From a checkpoint of a small mixture-of-experts model trained on Wikipedia: 4091 steps.
Below are experts of layer 10 (counted from 0) of a mixture-of-experts language model. Rows are named router (the router's row for the expert), gate (a neuron's input weights, with its number), up (a neuron's input weights, with its number) and show model dimensions 128-255. Each number is 128 + 24 x the weight over its row's rms, rounded and kept within 0 to 255. Numbers have three digits each.
After each expert's rows: "comes after" lists some tokens at least twice as common just before its tokens as in all text. This comes from a sample of Wikipedia text that the model never trained on. Tokens count by the router's weight.

# expert 24
router:153186155114110116142074101138155140163113088114130124124145118097138117128161079113136122111115126148143133142132119121098125137130085158149113124152115130121116141136132109124154139166070154123130114103116128131146120121106094090109147140121118141167159171102103106144092149156106162141113168181142125092121128091095128123143116121118138111126115132110131135137135130160124159138147
gate0:174112161141094110094142148151112125114129102078097151147130187128212126186171098126111120116130164144113125118121121158111118141177102094189136115148104122158078129099097140103123116116115134112096093115070116143092120121113140119115158100119125134124133157105127106150115136155082161158148152148154146129162122128180145086125116110156086122113113107140124149105136143108176142115113
up0:145119153120082110101155121158150053123127111121088142127102129120168111138143062141112170109112149180124138111116124126086153153134130106165127145103112170137135142127107154131119077136116143125136083090133116120069129111082134141101150112142118123128111159126147085118101145176092131118119131142139126107127105114098111128142141149108107123091113092126119109109156142121120140112080
gate1:156148138128170075109137115121134154159128149129145134189145132123114116176100056143130133099071084151122134136158120123119146125103131100109099121152163131094101163121162101180150115143113144146057121139115109155145116128130138126112123106088142162131143146102140109111101118118136178151108134142145143118114156096106140136134137119101098137112101095123122138082128182133153109144103
up1:124117112111112134132129137117121130132139136143131111136127144090085143145124094130125152098124103081130123154146160160158139140124127098042122094113125136082114154132121126114103120153124134133138148141135090123145106150155114152145135115136138124152130135126184054141141121116155118162173120117121129124132113097131097152091171126138110147125095101159142143120154144143141119128130
gate2:087161119133134166109113127132162072109135137104143174108146128188143157150094129118135149128120104120086100104087136155116151142115153127123139168145142134141188132130111131117145163144118124186121173100168145172103107104148140104123098112094136134140177104123069098138117166095063129148136137124098117106149149123124122127156104116146121133135132116130117088132125123122143107178117
up2:105127134134133127141104138142145114124120129113099125115124126089098134196089161119127106141130107166133143126112159136144127145089169123140119175125122129123120121099172097115119111095118104138104138146184143133122131071123159133138143073140077132136128122128115117105081142111123153129168129117127117120163090136117119130106116096183160143134120147114157139156133122121106116116135
gate3:187148128115128119092103144132137119094101130142153101104102098159128154165074148083095113159111143180088124160175122090145109135126113151163135136152137157132090116131115103156118132150125130149119125108112160095155171102099138122111123083115073106122114147158157100146093128111150111129154146136141188108117127131117132134192135113112150147103098112123136151160140136144116164149132
up3:171143138160113124092141138132131104087169123129139144127166103134115103070132140110124119094157175128113129124117084120112088150197134133128109125173138069154115117130150133106136145076144131125112123127110125114142131153109141173104148171095169145098164138106119133123160131108146176147134156094105165159132114107129129124088121124120103125117134101124126127093087125131095115121096
gate4:127125143098114186091113139121104141118107082149144145117152148141143166123132155152155097123128150130113177160128120129080126160138097084149136174147130118146122133110158142128132073114123136123144120110175118070129112149091099134115130138120111104152153135106134103130138148152142110165084158173142113149136070099101147120117111158157114146157170150138111105108080139162131083100149
up4:136166103154107135124147119126146133128162130116185104146163125126161129135157104137098132106099112152148124136158134122131152134059208144096158127124127107095113147105172147153129153113095133167108156121116074174153117128124145151121162087126155136096113143133115110126122152104165109144156119060119099141120142128131116174202142118165115116113109080130123144186151127123125114125110
gate5:112104090106138154105107178136150149181140157126106136111104143081137125157143124138085159165116160125082154147109155126111122119147110187139131123144139133095173161129118073140139120158085146109124114117155108142117115103161058136139129113107107095137151112121149146147143176159059178176119152144113115084141120149062144121125111113112132098140125135128115151101159145158107101120113
up5:104123138158167111108160105098115140150119142152155121169097142120127090113116141113132103106124143152153105091115124169124110139145158153123132109084137134168126105103135141115057142129174102082140114105110096171152121191115146134136102120178172134118132128176098134157137132079134095137138075089125131158147159147135129100151101081151153126135115113134107108105131082119089136143141
gate6:151171147116109139156077117107143106126160170138080100124139139139111119126139069106125102146153131159117112150141163082171118104103113161144144108143103137128106116170109119120128132139135120097145106105132129130150129178134112148109169123097145134126138154120090139102109140158086143143079129130080132151119153140140106102179101117146114144122180105106134110226178125130117126105126
up6:121119145133174155132154144146153111146136173120111116149149123154127120089086131154171144126141129160141092152108097154116133132155128109118110106141132148165165114079115108093123117128107137140120151107109105088114152140066182122103085165141184133143130125144153177137151151166122101141104110103166127128137089145130144103070170125104168140167170151133113105115153153156153124148108
gate7:134145135074118116062149102128170113154103115149120110150097133147122165104167121138109152144110179157144124129120183117098117165140104122113096165160148139146142124121121121137161134145155127136154139135130119113097128140117087126116156167097139129124178120127138103151121097123127103125164150172149176104160129134090126126139166142134103120129100178098126128166151129114105100134119
up7:127107110133156134127152109145108096142098152067140144149146148080115122125135134104111146081126137148144128134157137154142111197136077142119097117097135156180140119126159172100155162111126100123062083158100121149126129123129126124132116101134113108119124119161139130151125132103120127127096140088146167136137070150168145168150111098122114136134140120101099146114173103106100116124117
comes after: "\n", ".", " (", " | ", "–", " |"

# expert 51
router:077146132117146176121130103141109152118152128115138116125158157137108097138172153066120130102126073179155126138129132134127163111124154136172115133109162094116122121141153113161169115107121154153145124111129145124165142159130157105072132140116127154095173079108141126104125123130106142161113118118104157128128128190108136142148159116134154151146104177136116102133106122133138120123100
gate0:109105120205096129113121132108140107118111180099082116126145101159084103112136112110104096116122083137119107118149098117158132140112130098105154145143118137106138132096146095119123101115146131131124101157119140173200126144141134132121111159154147124122141128164168162143165132138125147150105156138135184151128131096143094134147133079076164145117122123109113158128124128087097114172120
up0:126135113150133141141102155121132154112114147103132095126132116142072137084121130123101101133080117141117106165086132092136168145114146113094137151115129134097144123127137106121117128102149130128129125144106129155188139127152141129106113142138142140126159128134143126177141146132121128136122145130097185156126126130155097141089124037080156185166091135127112150112126140102101108190115
gate1:090137139142163121111149133101151078157121127133129150096112110132118147144128099177134103151135138118115108130120150098123164176142105155144108146147124131170112132102156095113174167164076110119134174115113143135118146145135107098129102138126090113131131130135143112142140105158190071141111131184104122176145118156148083150126148162157123107129138139113069095126118111107142170126099
up1:190122086160086152131098125122123149115116120137155127120163098148173120149136158118113154133113139100116118105146143169171101130123126098138122139175128114129112100108122171155096102105170122132167082097173125088127142081110130116143151145123172125151088113102151137142126136114120105120165108077158137093126137063149169116106090138132129128150108133133113144157138148113102125111120
gate2:094141119131148163148156130099102114092150106158089122113149143144153133129145114115171109152110119158079093155131160128097138125102133132149120119133128097137141131147197165112099121151116096132130141142108137157109144130132172133139071120092122167136156096086134111173119101110094155135140133121119150183127119130090140144100133152121060130122125128141158087171085166143110133127119
up2:126131110120150146116085119074169139131136112109123122129133146150132100138138154083178118143123122180096117169133155151105119126169158131126137114085129114144147118109134159139123153143120124147131122097077150110107127125126163167107122148103140125117146118134141138141135090161122121169142123138142102095124200128111130118135091116108121101131094102132178080125118093172147141091123
gate3:118104105129141136113075108138127119106114094098117127151119117131131198124123156113151097104120146135160128162154138121124139105108143076136176125129169144149115107132144142113152127091133147133093143173135111139137126124117112148069122126165145116137091128155187193124148087155127093141106108122139127148157101132123110098139104117118143130165100131138121156107136094138123170137118
up3:128130083166123145095098153141160148119094132107131141128125144132128147103162115130133120079101150109154170123130111126146114146124164064108168103135140124085166117153149122132154134119133125125113136157116138130124145153186120103094124125145143108153111083136175173118117080139123138111098100108143126157138116122097095116115136136092160143160086143138134148132157160145153141118117
gate4:119160141107132155140135100173124121154136139079138127164142122132154108128164163105151109139132114113128093088123109132120113127137123170195093125167124111151103117112119119111150116115136131147154156117142145082145122121121154113086121157129148118131127124162162160113130112093114127127117126088124154166130111153116108174128128129127127170155130167087073130127073111167145085128105
up4:130156189131091100125136169120125132129141127108144135139097106141127099100139115165137111129168106163161149144142106147101140109103163110132128167172171125125126119153134136155117064148087113123123126108130141121122130135090122106099097114108181154133134134094085129148105171104085167099124162146137160142142152105126157090115134140069179102115089110169176126161103121118071126168139
gate5:154130152143107133109144137120103125160117160150129131163144083123145126149147086131130135152102096148089144145097106136098098136147143145142131138139163135104097146154123111106143125126140107104104134094105100105062110132130129150143180134154116077130126152101127112130143120082136153128098151162115154147086115154118180156145118122137117098159098141148137159146111141109126078111147
up5:092115097112168128147132131145149151113150079105137110148110156136103107119136182111129131093115132116164104131142123131135118160110123132136108102131163150143165115119112155111127124145113153138089166139084117121159136142112198143117080116092165173131160140177126120119118127106134104135133143105139108108135146084098115120141108144119157155116148124144175142061126165147133135177137
gate6:144151124102158146101114112135144143149131164140149149145181058140141103162170090132121119154135124145134123148122167134119109096110077153061143102125138135075100102127128120167161102120122141127124155107060111144130155125122095115146116110131148143116142118118100115156152147161133143095169119128131133093100145148182155114148129115141138115120142151128152144135150165124135127125141
up6:152121117119117126105135148133151085155164129097115128152111103123146133067119124139156118135088096121115102166148112138104158117129154135198140145113129166182112125140092167099115142146147123114133099115139155138108123102101140152125133129132085115163111138113091163131166132125112092140125140118090164113160119129124153136115102131143082094154129155144137108137151092096114103084094
gate7:137138135117115117118189162127105112163112132101145160127152122147155072143152129140165133149143113141120144105109116119157118125129099123111111124116133108090118151154138103144146114135137148125121098085097137161122095142161137097135154148144157133108127154108101113080123148099136170121156153112122167145164126155140118109139158184100182123103100117110164103172102146112078079160117
up7:116148100104054114107144152089098092138115100102162123155151112118135165121172159106105112120134122102110154102129134147123089109086090147132136138140122128121129113154125129108142066116114142099107129130132115126125151103075115126086148097120121138133114145129109101132125155104120158125140145117146191127158139131152145132154121137148127128105128149133167127138120097149087116155142
comes after: "1", "2", " ", ", ", "–", "- "

# expert 63
router:105146157171112104125160093136146124130136131103077110160147124121143088100095140121138112130099118142116166135105132162116137128106138135137148136073145119114127150114136131104162135133111138118117111065158105165121126167153146106106172153162104134133172118161133150145117141164120130161120135159130104096104137113168136155109114139166114085140153150132145124146150135193148161140116
gate0:105111164129107106106134117116104109146143121156130141102164073159127105101116042114117109119126143140173081148129077128090097083125114133175141121142176130096141099069153126108122141141149125135166107087128156125114168151136126125130123143171121106153118128132168088116155148166110119143125149158132099144173139128144100153142098137165050140135132107138093107147121135175126137104147
up0:133135128136135131125150114144136081132091140164127116114140070163142130124123089122101080119136157125157132086154100104122089115142147125154114146119139139105119112143173112115118128149149109135154095082116117149153144119113098087160136146149152125122119168143126150110157144107141150104133166131163113138118126121148113130148101139124097147150145092124100105156162148147099142127139
gate1:095131099105142100113124140114160138091165133119109145178132123157120098124130122107159113122114139108164068104126095134170134130138131123121143124160181106118129152142140124169130127138132118097086111111122109147144113098122141140119134043173123170120149176125112140116138173122137172110144108166164124113160153146143155128159123083057124146135148132091131125156102148135114077114098
up1:152120105093142109142146147139176132063089136152151101153133116156117167129105120136145089097133115113129097106130128135160084106089113120149156106168143154122159139134117120158097145102135121117135121147135123132156098112115107120135107114153106128140108167123087106126071140172117145158163095141152092128152153133157107192144070159084097148108158128126132105152142182114140108102160
gate2:117096155106117088101115114104119135135104123098091148113110111092109116107117131093131121083100145089131096144135141125117153181124114117103141157108162091108109104158137167129132089175164142109128121190090088152144153143118152145132101145146138110177158135123113134130112152127126110121134125176114095127155113109127128142083171122138120136149090129175109109117113122135144157118166
up2:155140126185117134132113156150093122167155092165119125164112130165155179126156157143082135174159109151136137157136076132165119100118106119147132057128113103155134169080128124109097128100114128144079121130115127104119128163092107160124132160103179127117116127136136171174165115128094141105127136070119154142116097107100134091139134100154086132136132134132149174132156137109125145116141
gate3:139146120175124114083114140107098137093165122124126105111136126161146145115100094123140151167121162150092110119163129135109139110114138117153125123107072139137124120170104169132138149170056116114061141094124135143118107127096128133126101119147101130126149139151105112140125096161124140153128159164151150094131080126120088113077150105136111084108105157153199113130165095142103166141134
up3:147122075081135113185161131155190131121113105095145145165155126157125130158132149122113161162134125107130108122140129138169159134148094112089097127147123150124143117094081149162123131126117074156102137126123110104125119135147152114142111103101151157130117087154108122122125147115149115122099144141133109123104153111125177101124106173106133099119149147096121131105181146131168142170129
gate4:127132129103084111145112126077108127091130162161134127103086111117124127127139119142146110149157110122097140130141114169100124146106142130167100128127105091129135138111143137119128143157080128150127132142176138154139156055137116133119108166140101154142133117104107116146107161132123146106148114122139115076137113149129140111158074108116122126092137113157107122164123097118115134156116
up4:093218132160123111142105096140125134096097138124154127125114098113109189174101141141121147116114114125105113126149167113133120122143119114115110143121150133113098132189151147166139155119133112098112117131131125127121160124082145148149116110120112076126147179122104131143179128109122121148119074134105138148124124100137148138108125102146155154139128127144107150166140128124085141097129
gate5:093145105126095086119118134099161078118151065114105107130129094100104144125115121126149134127163130123130145148133179180144154120152114151114076169146133143169106133077113155130144120079124139124136173105132162114157145102139144141145148170162120135178095153114111154111151126153146159121140080126106142097117107148159091137154140124143136160141120121100124089138094135135131167113128
up5:132127120149119114138137104107124162164126163113118129132157152110144098161107171132108096128153115098094105125093121116136097148124114093130157128123126086112136109132118101148122137111141134131133153206131097140122124137124105127166123101125124123111150133124121112123090175139116138136064170138110113067120117161132134134080107113153137114131110114135139146120109116108143101104120
gate6:111105134145180093138126122126183154106138118110140089162138116181148103152117157098143149087116168073104191158098109123094074125135124130183154131109156103102131136155141100099158080109104117147126134098118114153157154195128154126120121155156100122143134158142140139139113104167116119113133135165124120145113129139125091078154114107106143132101130140133127129125147095143100110163112
up6:125173165151147153144092146110112169141113138120129141155113131158116139120110098170142107122161126117144119099144100159121082137165149105115105115130173125160131147114141121119132152142121116124126114142175143118135116132131061124099145151162129133149119060123131158136106124139143148117139134083089110092122126140112146084107131142101125125080150132129104123132082134106130125147169
gate7:110110117161110154155143110099137085153130150120088131149159129129120163105145131136098114115114120086123115108157110122075131194110094097085132134154155128114148166099138182111148120132139126188140132112131154145159174139184093103130149127124127145109145113125105077121121157144108135115145115173135101133142109150128140146138104096121116150114152151154105107153165144115085141086112
up7:169113128122145171119137117113138108169095190128105158115145183094137115093124117137099099133093119094096172149116134134116121162167146120159130111163151118143144158120095133115129162110092153145155128106138114142126143176144115124126138124152140135108133132104126142130139167101130138095108129162131125141101091080123171143102114112134142126156093157129110141142181141136149084091131
comes after: "\n\n", ".", "==", "\n", " =", "==="

# expert 43
router:182116133120113159133124157158109094164136160097137110166127118142147082113129140154193152167126099146106147162158111132166154118127161143174151172133144125073142143121129107119106130111170169151138076152119136134151124125142152116084150176132095094150139129138119138130121106150078143157128102075130130126103117121112108113142116127088114131125101151142144141103139124139155153122099
gate0:148128092169114166077124115124143098097071081144077128146145070189180093144128091099147118127111184130106103097138148108126115153172128112134134115117138101105149115157100145187136128150136149126163102095089070160129111115118102103130120129137152131142123118155127132122129149131122106148133098143166122141145136080147092122105121118097133093143127111142091151089128144140133147177133
up0:127148129144120088142150101145150146147187174146135131100115151071076152144112137128078087119116074136133142140128126138126157107151118123117119116122142130160149135121133149123133158135133098153106149160166124094128110123111143148138109114120128118132159144107158125114124171123142179102135161173094133146129182166100134150158118134162099139095136123127129101150130136151104135099072
gate1:148130132138127141094119152131148124118148137130172136142123117157118158156120120154100120136142119129132137107144121097093119118110126100167084119115113141119144137117132111153104102135120112158091178145125091151144156138161143126088132077103097117153108179155127121131131155112080161131148126078131124115128134139127108086113142164115131131085117118135121123122155110148121149116087
up1:136147161113120135139136096122172135111119119142104150101133074118129172128142088079127117165157135128113089130137108117192160114150104157107110133118108138111098109156115134096124148156138127126146116098153127087110123143073148125128137142141130113110130103133134087118178142141151128123149100156113118128143140102154137115101111116129142110165073158143144143113118123117120090131128
gate2:114148140126114124138166090139182104108141086133146085149128107129113123112105134124144130115114160104140129143137137160100117124129132127136127130105156078112170108119127140105117141156133103160090143130119132102142115121109154136147139106161148130121129205148143069076171182119111139145180130138123130140150161131125112141101154123113124127095142138131097084132116127146126159122112
up2:138101127115057133132097142115105105191114170101135124093140109152066141117089105134130140161118151149122103105123151131115145131115121157154116130133122133134192131133129134097121161144167098146157124160127123160114119125095124093123125171095169080129125143092163109124134167088148108143131141129134172159122089147156099137113123092125119151146126117156130132095113103140147149148132
gate3:174156143116131142088128114131137118130126114152134121111143134132123100165190096160152099132149148081075120151123112169103105125105142111155135118121170122138129151130096118204146114116108131097146122095084109126131146101105109115076111127156111111129137103160088138109127133088167151120141165142146134122116098174110144118123133137109122116078131136111141106113116115097146129160110
up3:151136162111143133115133111140103136126149138107130116123098132129076148147189123184158159142118135113131109144146125128119096094112147106153142126086148119130154155112113127178082109124128125107127147148161145122166093134115168127108129105144106124133114100126121157094138123125131150111149133121076114122101133166082182135131125141102103141071131167146148130069113155121112124140137
gate4:155107099112134122137139080138147139156159114111112129152127098116138123134116116148136153133127130161135141157129100133098161099153071090134162148124131154130119162145101130116101154134147112118095138121136102160122106139116164147151130083099153130105134135056108167095128116117149069149141101161084138132123171094163080122141125114087124122154122206132113114113141138120156136148118
up4:074108139076160100147135151122145114126112155108095136108117131124121123109106119178156121141136136167105115138161139139112143136157108117143137129137117126132106128106106121108107111127157121075131118162162151153141082070103141175112154104127144151121105116098106106105110098114145127117134144107114121164101098100151133157140140132092097187117076118144129141108137115100129118150086
gate5:128114132117142096140119129126142100124090154091131121122115145106136117077088122174147164147124084116131161193126107119143159107102142120141151160086165140138182144145110168077127115115170143137109103157143115126145099121139132119114164112108155092087143114097124117137119088144098139136127097123139163090111104163155114122124140134104145107143083130139095117088157104159155128191139
up5:098125107111123099112139125133138125149133140096091135156136108112130129102079118153129154140145103125107102132133097124156144102101105119112127169058157173133156113121114152130142142151160146167115134120131130139145116140140141159108169108141138073048165098098168106097168134131092129166114109138123113104126067120108111123147154105152132101151067161139099117076148105145154126121116
gate6:092129108140111101121152144144167100139143137161097114117108118097146115137138116114111153102075107105083109089144195123176123151149136144115163140119094140125106096123098128147151107113175085157106100116144132140119117128110132116160136163101119119162124135115097128133122143167132144128129130160124125123151143184105107156138128110079149104151154142117144113134168086132123115094117
up6:129104121125126168121134128139129167140113141131150158105111124155126102159113070164136145146153125110183086116145099132097135073084161068143125124123169135156135121126103119096126135159107145147125145164119135129136136069127120123113141113111170094141127112131130133175164116095107151110123136081125085095120127107157124122118174124122114147121119107125126130202111106097072166161116
gate7:138118115114141156121127085132127162133094151151097136124076161120100093104089129123138121135147133124143124114125110118168139142139112103142149129142165119168099118097131133148115152134191137090097143135133130083145118138142088154117160195142136074132125147126117162106160092157144115126088082133113154110133091133109135086148155100107147149107132114094131125132164085106139145160133
up7:153159119101094157136089123172122144154114163116148092120080139092094094106095139133146155122103113139148167146104091122162153148121140142138157132163110116156145141115104105101135160115143139134121119153140116104134112109136116111108165145155079079136159149126092146146124101132140136171089098124132113129114096131136143096150155102087179136141152133119140142129145131122141139119092
comes after: " |", ".", ")", " |  |", "==", "==="

# expert 62
router:130174141135103103134097114096108140135153115113097114186158159106105127156133127131125115136128105125137141191137102123100143118143121114120130111146098183147139144132131146110102142094119136110118136131157136110140120103073102120107113134134123062099126101140108087139136130143105101161136132121163087131111132159145107091126105064095145165134129130163135179157107108091132166144135
gate0:149101167119153145127103131121132102143161120108122127132122143144125167122122087119097076090138117121121156144132113142113165149134146104165173113131128123078128149161133092134104142135085118117095158132144088133121148105083108131100120102141119123137135156185156114166153123152107087106109133141156128156110108146103123108151116094151155148156114119140130132126117117104126134126164
up0:127101110148103146118131108171165154055107140107142125131123100131159103144124130117113126108132144123133136139124107106124123128130140141111137100122103116139211106103130121159120125129201096101115138126120164131107175135122111161107143106177177129138107127115126112101105116090122175143121146129144129113152144157192175108096108160140113170127132116124129144125165156109122114154087
gate1:113083109131112117115086139109116137130156084121137100141109088124125158131136154124072131157121150115104103147150158139106153124141072151096120089101152139134082097145138146095134150147086122121108115159118106126112118146107111101076154103147124089137119130130092192092190150080129079137104166138157107158155115154134126101128118116115149129143124110105140110113092089143167124123148
up1:090163121101080123151116103095169135160132182069118125131121146121111160129148132121160128129146114155158127159143138114148131127104153106111109084115141140119174151176140109177127128120130109128094125114137101143141128142102174109132119135135089128059139125162121155139126113216117146149140110122099099120117100155124119135110147114166122109143122180136167139135161108161163121127110
gate2:155107121151149079111138145111166108134147082146136136148113101148133169093122103106124123106124093145117119127088157115157153139126102110122116081130123145137140091104124115110094165126123137125109124117147084155125130111108155156124137116108152110100112138165136141141136154147137128115121157112096123156157152120094143130152119127114140124125128139154134159114121126123120099093119
up2:130129127125133162127133131119150094145143096116147125107146147130156155112137098141108133075140104093108166162094151116147142165162153119107136141103110138100109107136107154143114134127123133137085103089116100130118109122112141101106152154092117119108162132129134157112125147118160118133132159133119113129127140099122164126124098103159119142127117132095152134116110148105064165134110
gate3:120128118170124122133139136121133123154059124124158126164128103129104116145114153126084105123110112157133088145117139137096119133127095129120133123156181149128072102144117143114124187160141123113143125131127094133123150074099141117147130130102145105131146137121119123105135113188110104130161163124119153147090153133168094146125127071095118165120117130136123149137130055097123122155089
up3:103103100117099099124108108130174166108147095123083094135106144158086180155162107142119136136132130125157165133079102133176143146121105105097084090133120085140145138150189129163173099118111115135130129131158112156084116117100186145147163151127138156161112155134154175111136149128127089112146115159122126123127142143084064113115122112123101139164137157098144129136086121134129142107154
gate4:088124134143156103092131089151124127121133098121078136136119107096092155144160138159119076107134188140158120088097117158125082122177121115100131097138129176104089144133138120130123135098120113132124125085136112079104131147078129122138132160138108168155114150120149183128177109157132114138106093139151137125162099182120121154121160110106108159119099086106142143131146128137115163103182
up4:109122176123197114104137118162103116111168130149127124164125113108105125126158150169157081124108155162133119102146124123131113125115148144119133110110118158139124154145129125169126127140140139105088102150128127097155136140145108096119132121134114148075119140133112155094131143157127141137114077122128121122172131157104162085164133133053150163110135128143148130144112136113102091122150
gate5:101129136149121152114096089084177130118140110147099120136126135113135132120148115115134127157105091111152145139087109139100076119119070129101126140139141122110138124168130154113123138148119121115124123130114131153150149096142128146109050115143145139129112201084096114131136138154127147122139116181171138143150130136127122141142139138145085138134147161152117109176149137152101133098180
up5:105135166121133085135121089124135155144125164097173105104112092126128157173081111137123104136140171129139106064157142125177171102136161140162154124076151132116155130107130116140183137141133129130140137146108140133135132134123150111166136135110103099153099109120103130140169163128138117104152106084093138111121103119105122110130151116115176098100139132115150112142121130116136099162128
gate6:150138151145094129118144125099112114139125138125102104154115133164122129136183123084159142139117167138142106162107136129144091170127116122171106119175138149152137105176128174122112104097104122130116141141107113123157156148106143116158124140149129081099085096144108121120085119116095107139162115136107133150114170160111101109151133139090103144104081116183120113175158131097130113149104
up6:095134108099133178127109136151125121090140126181115136109151117114135101106101102168125093198129124110109160122132101159153165086132163168153130154124115116096106122121081078137142126128182139122139179151115146122104084135162151142121171131113103129178141144101118154113122143079209107105121141164159130114115122108159160132104138121143153073147151122123111109109098123141130153090146
gate7:116120084099125118107088134108093146105128088138122099177150149114137086157146084083134132149120088140171099157121091099130153068139131098078117150147132202121129126146119164134134156110115129174123133146142117112186139110129082150126099098126103089127121108137155103147089140094128121107122117131141133114145108173152112082161134070143079115109136187139129152141099141139133138133112
up7:157120141115153125105101065124219172069148133113116130145117106125108130120178099159122113107131145118166112131117117089101129120115134114106105109106149161158143119111159130133109177096123065132140120144132145131146112148103104118124138099149141103106126122139130171106149125150117177149123130101102100157124100090131127093131117187147122132123167149089143120121137120128134160170139
comes after: ".", ")", " |", "===", " was", "=="

# expert 41
router:087150166133166129158108083138154099157137152116136134143114117166121130145141147120136146159133137128131184157112077117128162160116127122133130172126145122135131146089110146129113120127157129149097103124121093133110128093153115127107159104140112118127122108132137131113110112099158149117131108104128116102087139085143152109127102120107155119121157089094147143158172148125140175112139
gate0:107151132174123171115125076147174111140131097104066127098114151111124192122114184096119142158115162145110182143124088118095159138130116137099139112118177101096165119106135110153149154166140138145141145116152157105135132099142088114114127137122145085133123104155102155082106117110145097166143108135136123096118108124090134121099080108076102117091133141114117118106147144107136127123145
up0:122134135165081169115120085148107129140112119121093138134121119079117173078139144130087172139131134115140161165126098154084164148145118100129128111139097105122141164083113142108122129142134137167120154116122158122129155103108073097126128135146100107127164135166127160031126126124145152157143080163110106141119139148109140136149098139117115101150111148131133135132173126106120115081127
gate1:168130163109122120132165169130124127103109108110098145118141147115163172147131146114124127118107116080131112144117104087092134155142107123118102152115136127148138132078080164137105114177120125135119142090156136104118130115116124125092119124133096158139154132122136161146127127109143183158126146151112133163098131144089125121141146091094129123099139101139114133166125089225121115112181
up1:109143156141142114100125091124138157122127114141101097098124134154106096137121108112181121136152148136121126121132176160121137107103135167094156080107120125136175097125147091128153122065104125130069069118080126113114124146144131163178152163129169153164115112105095104123106109157153123128138122175149131119152140134111146137136166145109143125142130094150122134127136169124116124109120
gate2:118144164121156132176136092132188097148132152179156142118179155172090137125115090139161136131152103105161141132105072098102164135141109089133126148118117132120123140103090132125095091126103120140099109136092167104136134116088157140117149143113137171104128094128144115120101097135148181113153127116137126150124067156134152097120128137132179079128141071123149135118089196125120143155146
up2:146144098141118117132124124098169130123138152143131133119150129118122120104142122128117128095131136173180121077147095119111129126129140188105149100078154170140098123155143101132114120116093145113099191135112133110125119098119123120126131133118130128156151158122164092144096138158137149078117097111129138136137131147152127128117138132105127160086158138138151115120141154150123143113120
gate3:124110128152100131158107179151109130139084100150132170101141146097159095118137087160118121064102126105129168131155091124153117124110103125118119157147121123144154130104145163167141121127152102107164119099127142086098117157151153088187148086180100108127085108129133169157152137113115148136139128099149126086092137086098126118152103126130151103124140098114150151128105104111151149155182
up3:139141090115112093158155137145085120165140168150100120138117117124080115113126113128166129135136142092162089167160119125129103109129150158144110136147100101117111150075131131175081127134136106103141124092105175096151110149145147131145120141092096108153152106096117157166083136149159163085176140138111149122130119101122091083171122122138156132118143131153125128117118109136125111175145
gate4:143131130104081127107085169138109131148118174105161136114112136154126171140154078088197140159111120133152155100125084087139082117111148144148133179134129139113109140111152111140128157092121081153122128172151105084150160110106156125141081079136084132132109131130132161132142146127158125124143105125135121169109146089117175107115112141118138115113142146160143153115143112161136142095155
up4:153116139098123128120103111154158146125124143112100136109095168169111096164160087146147133168091138103123169121152063097142129091134144145132125172109124128147106134103120109141130160140151133126102155148121136126136105112107107121110082089117121140132124150127094147139174109128139140090101117134104126174080147156118185112139067148080114097155157168163149121124124124159164131098140
gate5:086116127144140115132120134103158132135174121089122158100096177104152186119173088158135136165126147117111145109093105130077145111151126162139140110125119122113143141121119141150111132146157152150140058158166131064093116097119165099150174132110077131156122088132108109117089115149146148129136120117110101096138111114156115131153117152130159132104099117124146152166140127123145129151125
up5:127134108112155111156161184080116151092143116104113111140127133152129107162106064113109169116120145093115131146176159119160107136142098123124144149116110171130085133118088169124115162129095115144103126094125148104093093144133112135125165119093138152101142159100128169120122141163063134101131108118128133149179105082157086104153143144094135113125113113123117110160101145174140100123149
gate6:136147138105145141145132123171144164133122172162085144145152127067104150120117135107137112123118127156137175132078111168133146147106150141113114162167109140125109096120137118107136170136081119133136100123101133146137150142117109123123154078144104115114119132126144136127169171141155101158111122134094151123144142139133134134093104143095141140125167091114126135179136120117158141116104
up6:140126108099135121123143103147106127137138165134093104149140150136118105127097102133119107144145133139115120107128161158118142132117083128107126138165085102132173123171180112155124159113138129107102178139157136102114101106113104094132106129170176121098146174128168146175205145135106116109170137119137124171135121166131156122119139101097112129144127124150152135109105165114133133129169
gate7:113118114113139098091115131093119107101112116098112099107152113103115048123153148134161121138139125114115139092125097128131159100144095118127162121156141125140153119121088115113109181111146127146183134130138124124152136141104059163161111144146124120102095100113152122123174134128150096086118114115091140125128181078109123133144079149083113155164147103117109152175200132100131156129120
up7:124123122124140139131094118103149172148120118166134181104084163128181109128141110149095118138131129140116127152089140132073119130136157143116091107133102130145123124150139140117144124154127129104106131063134147148115156113148165123141098120155114124173103071143145117137098147130102174167145172138193136174085123129110109096114126138156145088114151083097163133133095125124099133133197
comes after: "\n", " |", ", ", " |  |", "| ", "′"